{"d_model": 160, "experts_per_token": 3, "head_dim": 32, "vocab_size": 8800, "rope_fraction": 1.0, "qk_norm": false, "attn_scale": 0.177, "beta2": 0.99, "lr_head": 0.0109, "doc_mask": true}
Below are experts of layer 2 (counted from 0) of a mixture-of-experts language model. Rows are named router (the router's row for the expert), gate (a neuron's input weights, with its number), up (a neuron's input weights, with its number) and show model dimensions 0-159. Each number is 500 + 50 x the weight over its row's rms, rounded and kept within 0 to 999. Numbers have three digits each.
Before each expert's rows: a language model's description of what the expert responds to. This comes from a sample of Wikipedia text that the model never trained on.

# expert 1
It responds to: Whole-word noun or verb stems likely to take a suffix, mid-sentence after to, and, the, such as view, form, film, end.
router:527473503538465542478463654495535503500588453535435448620475411453549472446472527528448502443592513518442485539470413455453550450511489459450444434533448525445527469437478508512528554523460534547574449575527474505457488459507467531500399477517424511542429413567603558492555538456473453541491467394528422505598493549495472602573480470488446518447527500422534527537481406539452539496546485521580424481537459470545459439514527550521591537450532502526463427420459437531537585456576529
gate0:506417512438529577473474447479488518510430436494531417607504446493478463534569496582501469511449609505509540472524457499503559489574562555527444520552416396488408415447548416450455508504471405531481538554628491562421532580458425524551514469494479457464529489551487429480515486463542481536430526549508488421519541545489456443418536566480463544430556444489494580567415486503574486491551437587585455487435507505564551557526590520453503529527526408539492508464379547456522515523496509
up0:430573494459518528525500456532422540532509507423544579476545520458489552423502414547514419519600431551485507466455503482448504531500628490468476495442484502505493615469529548543568527588411472428502457490415459499507502498605590491479469473462490451500564431433549548518524559471417463422464505479510551515504566491497604585479376541477552405488403421470515379461525417483445485578485540500466419494532526449502489574437420485505502427520485533473547489442484542515525547468578493
gate1:490557440459513535561406502511449510436527474466592505516512522525453527504387451510420506460518452401525571502523412536530508443527465505573574564493488428503437454426518465457462524561462492483518477349484452433375491498549515475508461445433533552424527511550485462432485499508442587501510456520522513409558598552495466513534420556544441465473422588545545526511539476498500578399567484504558511445528562506577404466578474507615460497523567484469485479484508460562453548445529588
up1:426501530466506457531562394495583449527523542538539467455550429502508509404582393496417453492436528533438563506534484499463429462457577565447489522453452414515554580494500548594497459407567520554578463515543601560573413479497504492495461486482468535487433480507501545565478531458557495487565543497521453457398408549516562610545482449527516441574482568466562449476487538516421439486567555579447448570462477538480560401473455481559499437441490556436557532475508446523532462488534470

# expert 34
It responds to: Final digit groups of years and numbers (2010, 2023, 2,249) and political terms like legislative, electoral, governor, vice.
router:570446511532482507547499504510537479570524438524459457548442398492475479453512459462428442451552542516466493548507460462401525456471459464491538440527434576447535468474491466484616485594448507548597415530420516456399482439506454590403492457531452499513436470547527484530464571440522424509516472438565474524566479539380493603533476418571464434467418513570557526512481437492473516611519504515589440514508519501537471448480519581439539585433584497449522472385457456534478524479546517
gate1:523387433464442430531467542503573486535544587489507423417475471555474448474509474451460505399522554489448602446527451574525554466522483546495556497537440501537470568584554403420494484527532486550483515541559523561463506549504511533454461389521494487453446467480459545489473509551541413558559523488443461507450533494582516454637489556456510566492524635511568557407534523557465507510518507511435600490511490535475569517563550475564503467435512540590575485377560521521562526529575512
up1:432454519525442600490479478460464572530494407501491455461463470433491426509516549531416460479497489453521409498543495486548497532475561400496508452456444479374557511523556513465402430497556605535454588524473542535504577582522459497491514474446518423519572499627419484459586514512518426578451536504499484581415484542529450568623500471477503531498490572483536545475579509541421509521398515518398520535584493492487503614506548592507519525459468509470505502512540438440575476442542463
gate2:507473434494582520481447558438566519580595514443530505429495525455573496508525514552530549534576512504431502504529440535543439423440536466465511498542488469553504448383453477451541549461500475445460355482475530491427472482592399595557556444472443482472520520480472562461464504403546578389547455495493402424395554535496499474502456524517532534444377558508479516471508493534516515555547546418565454500562523516422520503458466488527500491492536449427463458361467531485539443496541417
up2:470530536530435528414488459446463413445526501469466450560497630416445505481447431486447582488432538461497568499530462426456547602510481471579490483606468450471493588613555425461464509491611454476433535509458488437516478434480534529541479551600507544510497513552454512481577448489422528495600537530450494497614470474468464415505500462526521405546563458460462511502457470436503531512479530547516531473478366551516423504511492463548477489543570464540529498450581622518549498514441552

# expert 6
It responds to: Frequent whole words in running prose, often verbs and adverbs after to/was/He, such as once, forced, were, first, end.
router:543471451527381480546481528554512510521543467549458455536477504496526523452479482459431397487545551542456491539491441490452545481468422479426425435540355515442538460408460510502571587503464538644582456508499509426443484446552491538510480465474425508548475498564527521502460498469457488498565464447516423559551521562462439562535449455550466487482571473481504560581465436549468552499552461571513454526528475480534468465501509500457599451554596370560575429437456461544538539487538632
gate0:521598450468530598442446535553535475477490554530548428505481550432590458460428470534417453446554460538547520456576445448592549544515526603535449475564468423501475542493458586458510535472435499531505482458471465539473539494586498499481539494509442470557442531539556527561463503469542454441546472430418533463500534572628437574490527562447570563449554518504538501505456485536534419486380520489401520455491508454512458462479458454438502424567548492476535419379408534478497519438415510
up0:466432441467476520482487513560496597462547483499534519418500441484526481571531537492436497417476566491556461545522553577542585556463569538514450466523546506527517572593491397529502452452486397520391424355531505442498384465491540522446498504463479583487525495491413429452559496489473538506514480484498463485497549510414611601521517516602498538551494515492531498550499501420426511582486473475418461451423468529560468531458586594466429498495495543591446492474535452609492558491550496
gate1:433585532433446561453463470567512513403489456550495521517540518519520509515474496476566454479502498454402478530509549491475329496506496492486449511501556522503554472496468529454531497459542528519468449569569479485493399486450521630439615412363495418630549521509533431501558490467460456417524497499497543444486543500453516548482594558505520503523521567527520534588379475475493459359477408532508550593507447481550540490543528481411454506505482472543485437518552476466498512543419478
up1:430511479476582487496521506514416556514523547471460503510563534419422470496515527489468453505471445470479567491497475482444585446535489521496495442526523476456474477529520427533480461585409483560517474435524513437527527479494445485472521544537559615423510401585511462463543499436517469625533433552469523524565455544524555549452429495433444499487414521558444494470569568548685484637494579494490481506481583558398459501553450445542552467567608529477497445496499551464426464466520560

# expert 23
It responds to: Two-letter vowel-consonant pieces inside names and foreign words, such as ul in Abdul, al, ar, ol, ai.
router:517452497627486454516455577510569444560557451509450490565461406411542546473478566468475493467555524533446491550467451450466551456468508450456513454534438515436475458394473534476523483469475554527529499555510579444533404494397433537443407445461464546541486390535543548516488497418473435501464457378543531526573497527426606546507424472481445459440433466624619516539457449509455517532548526521560412507531460451493448444550547559458548509482506495478472432500465468519424546498537528
gate0:434444473481572480423491558506445444484436466499497517485536481501461437576492460484491565481505486468474502490522445521527483514481498521585562400469553476546576486529515608544514563571528465441384535523457599470526543540464404487432488507504583573492491481514512448519505432456499515490498467476529449500484586539462311568395470472467476459419579487529475465555434444458470454482407381456401560593539386479432559510546567504523563478508565525497478542516543464471521546482466558
up0:476546518516435515443572522524468435472554538512490601508484466494580509497514468445512504656524481542485467570486469632466502438490540475457626474399503488538516495539465479456573513527445466530461479460503481461541483509491495493469459498559517582618506485528400583559490400556503546526587512507525491487437529430484521498592480499510464591512618557485586496543427488498581448495496474605528478484498489546541540559508581455424369441453627441468489458507546519557503518567503506
gate1:545479496532445499479533506521484484669487495505530535443364515403594517495507539479494479486510502429583396434530543449439499495482413492554484547539539539546540491437562539475599539431504505488567489498565446565556467393472448508553470519484475444522385522492577454497425478450546597573515564449521609504482502491537519527519447532511528605488531546483503526451506520443409583556440418533555465427482416482431505565502464489475523446523421396463483496483530570445511535524483483
up1:470548500506429518481501474543516554481499553540482422528484488499488439495570536502468484414566471514596422497460545520516508542552476639581587478466568438441437573382486524476454486530555483565554546495477507415463433502417534412472540542483438567620571560512473483546538490582454639481513506505511416470521528511470518480383517577545466431448449441529580601553490492511496484465458483496500458493563508484501556441594523545515461514520508577463490474482551407494548505417462596

# expert 32
It responds to: Nationality and country names and the last digits of years, such as US, South Africa, European, 017 in 2017.
router:566503410535472532586485507503577519537520462547487429584458381500564472433457536419409453468535525567490504506474474470431598415477458440504543478530495583468461467486504532519540506586490529492533448526475471389403474490434428550529452471511477564533498476539579518548520542421463460497538480482553475508534477551485524622592484370644462480493461446573590497521448436567494554566507469568483465540523446493572472457545548557413541532430576472482524476473461478534454537505555486
gate1:501562459521499467504498489561505572531565488509527527468570466465483615458529463515548556538539513494497570476449563516497428549503404478504422588499519447573517535444499614321477488525539475390453569524552506520525388587459481465477487450545511569526444516462539518487586381458465491447493425563421465562555514520493514530576481454487517436423552663548478481381484465492454560551493442479555510482461482492509476464478476530462502552512536506576534452480475462461487556465589513
up1:525479486483502439610529394540510483509525358525486476471476417525535513401538512437373443465367446450468511500585453444456559426462535496378529524502499443496405501523462449489512479493568481459521510454523565432526504512515469623443395530499569523519509484475538434466564575444592542534545537526368505502559527521511475528606527522487487457564436469448621495471518539524454568494559483517486397434530477501493465438485539510535485482515522472434481485472537468496433469495556505
gate2:485475469511477440456494514569480492475599529489567479427552456472487515462466547494579509501416515574477514474458534359515515420497506462518521521508474585493461530460484472546487550527464545394508557466494482563613555481519418573557445568510529518467515523497578477506404536449398519464517463506426567440506579597474502560458539471511492514480540584500526479432381421559547430531523434526441481536522430488475450612431498613417527502511498437411411517561467561455501483527489404
up2:572399516558528497512585471450548514466490468540438470514425464548413444499415472484560503487540439498434456597420470485493471559529487476477573471559503481523518491509491548416542467456493466538466444558478546456456517550365528484495476491497400405545540453521481536532528508438567491476512525444483600440451423521469566489503453447449584460525464505517556493463567530524508459395455512487469431512589533512521621463501431441417512475537535503599527465442646423391500455436466525

# expert 2
It responds to: Single capital-letter word starts (K, H, M, W) and rare consonant pieces like j, z, k inside foreign names, e.g. Fujian, Krzysztof.
router:518425403580425470529421504582564500510527462507459349493501459426597385450478551453489506480538529489454453532425486492453544462516468416466474457554473557463487471523448555446538549477463574520463562436486466419532416422439439556411477463473446529570477488569520577556530474460438540502540441477544452582501510558541510484559408463491450506450554480491547550548503468535467532434581533523464461556472373448413453459567549493413531526519456502565544493504470453530465570491530543
gate0:642506508505379451510488423465507461595488423486451454501546490404552611445549515518516565595541442494576515535495479487417477501489494531513447460466472548572467550582513538505532494470541574500556631489452536426474499421418496465496532373404551552412499527454473539511560412474538535576543527578545552536439580362452471517545465469531450416445504507516486499547512461450530498475501512466456539551550510449521529466539553444440498507486499521572445502460463504459485551555547533
up0:486530481582558547499420449660601461497542548524506500540574522466437517480499479519511362394507518525460523502570498547468496497549508441543624517457491489488551484464433538525433515584467486477455400505524529404450533452550464511476446542473498481562600497527559501514577451507513585454457458531474509538540459556538508479540583589518485575517455471435446491525508452488545512544508532507514462434582540448483550523508475481561518462489430554521664460589542473472470506401391471
gate1:537532547500432463461486485510452542531471507462487543461515617535524512513506477463402483520597440604551470475456547440459511448541456488528497554505508596516458599549481528510524505469487439505555477481395497440483434574455346487424445442527556500556534521517465452450488550496549452485494532488571509611517537415476515502553489517423494529473444484502359525513431483532490597480473505589469337435447538577479532559394484476579474563487546512478490524498499473442515554420498422
up1:485387502458590479466579527543534425481513392531466510501580451537531479509440484426493555490475418564471457418575502489402504468564496511481544523394532592438436545495501521577468481475576509560472572564537452606551532448506419404520466553466558454377462465534537530582471513516507447476399515517528497500483513494482520539574463538442449487555527527506471476460491425588482486555519525494434590519540567396559509441530476474514512451395497504519559546460449524483552470409579465

# expert 36
It responds to: Word-start pieces following hyphens, pipes or paragraph breaks, such as t in hat-trick, p in general-purpose, B in Because.
router:503460419565445472519420532537560523529574504490460444549481473417562500470415557412488475397537570554468482573348453419451538458500422434475402469570512555472494466509437573435572509501466524536507509481391445506519492398512423534513457422497472541579465511558516558579492461431458550519485467442554580571554417555533458498569436479522452470483519523445476523528450479550438526495560540533515472514526485428412440465601550550562503507484472514567495433468450477515513549482509573
gate0:503560498553516585491462525486471489588483541532455468488542544531553448435545599544514471421528556499525511475490489676440435482494570534539462547451491556445508548527458506492529485438577498464516405526497549536428508522495560504527641536368415523442405473481433503462543451493443462411573504488508499498576412490496459504525397458387503545453445520447504506494549530561415511548521458633508524470555457420462520458467499483478548494506520476579452546458498476470478513583440569
up0:466436432428575460512452562564440452517464534451502502471614511476520473381452566535488454483506520556540500530542508539476475471591496408436543543493429535577401465528496514488451440506431441465474512487560512487649603484469523551522569535498587568455458485482490475531472511454476529492495498518484502525549550500499397620458477494445508589587495490551477428523618531528529584431409520461405463544448561426564459443509527564509460456506533515495427507482527476511492470422595444
gate1:591502444517563491495440412447480491583554463523483538461515590508570505550511522488544444487534579414438465512440467507455448480481563475469426512624493531478594525421456507448486502518529539442511475498515549594467531416500532482561536434491522548518531674536494532488496512529459588454506527491481468478439533428527439528460493439512516510502458438562522509534374587444531504509530440586471530347528536462526472519464594517457434546461504476583581617562467531461513497470433515
up1:499568444567554512499423550533365457600478518498595566488392526512596519549515592476586465451513462441447475485474459484568515494517526491488446438575548466502555434419544508522556456548529487467484444550470487568503490496533574399477489521509547565414477595459558560525464489629472515570464521469543484469525532453467494622529463487503552453509491535559526530434396518449530551546562471595481495363514486480532524496410490464513514581498475474511550612524493527501556479524543457

# expert 4
It responds to: Words such as the, 's, was, the new, and participles after "It was" in biographical and species articles, e.g. described, located.
router:573448447500426436560448507494516439564523464534436456504471486460470510476514550466433437468545583579465455553485484463473497511603445478442453505553470632445556446453489558448534554539453496539518461509485525382353505438466495550526529485441472541514517458542517537529497493476505473448522433386522510557501422532409534518495479489637464460444505466588546498574395464507443487537505524545559477579453470437491474423519552530499538460545550417465495466461421465634503534408509522
gate0:451552493463500460508482473497511553546384531529521484575519578503473536446544521511530569546603450520466546648496521560421515469501525626545418590491574546484423428554468526484451505496517428591462502465524481437546498501480574564457482539406458515440479495541512538481514445607459522495466451503635459482542511507538473503469502559514535540592545469496547647568399505527485471487493577501531412495541487487581417479484518529466508532496578535513530504528486424521408428582459511
up0:469509455551513492486432425522422615564572405509527527553543462499493497435463631608504513475443454545594530526488478467533593485500500473482423490456522506422504489552538567535577425499561566596505469429600538535555496551478513416484466462420580571450422458473400461382487513453578502466548452459519484453469523592519497563475514551467484441498579479527562522529530487445498454482503504456521508368549487490479541488494457570500389520463535531567440487580478501566523516499480516
gate1:463488516529489416483458526509467497549510513389453439535642497495529480475478497520443501586606508465613566436571531444512559466464445481550533534429495511491522401484520447440519530561501537527444548557513512490443605514459504491624488481519587522423498526385509394495488505533424481532484507451537467526435464568437480463558544463487487414505521483615499521525402439464613482468508476646455477510498474439516477535497603491476515478439552484481438522387501499436521507472491458
up1:520427554508444445475546494562547490521564476476481585557558519477410477597427515513499457460449556502534561581564537562542437478601420488428385551463495491525520512462455510539520497445562589575514519496508538437509504445542472476462450455495546483515510546490537566482653522513609412456577505479540563523516522482505632503461412540446467521478522542597504534482494492514476512569507445548457566593566457434460489547602485438481488380517496511558529400514496509527478416500461488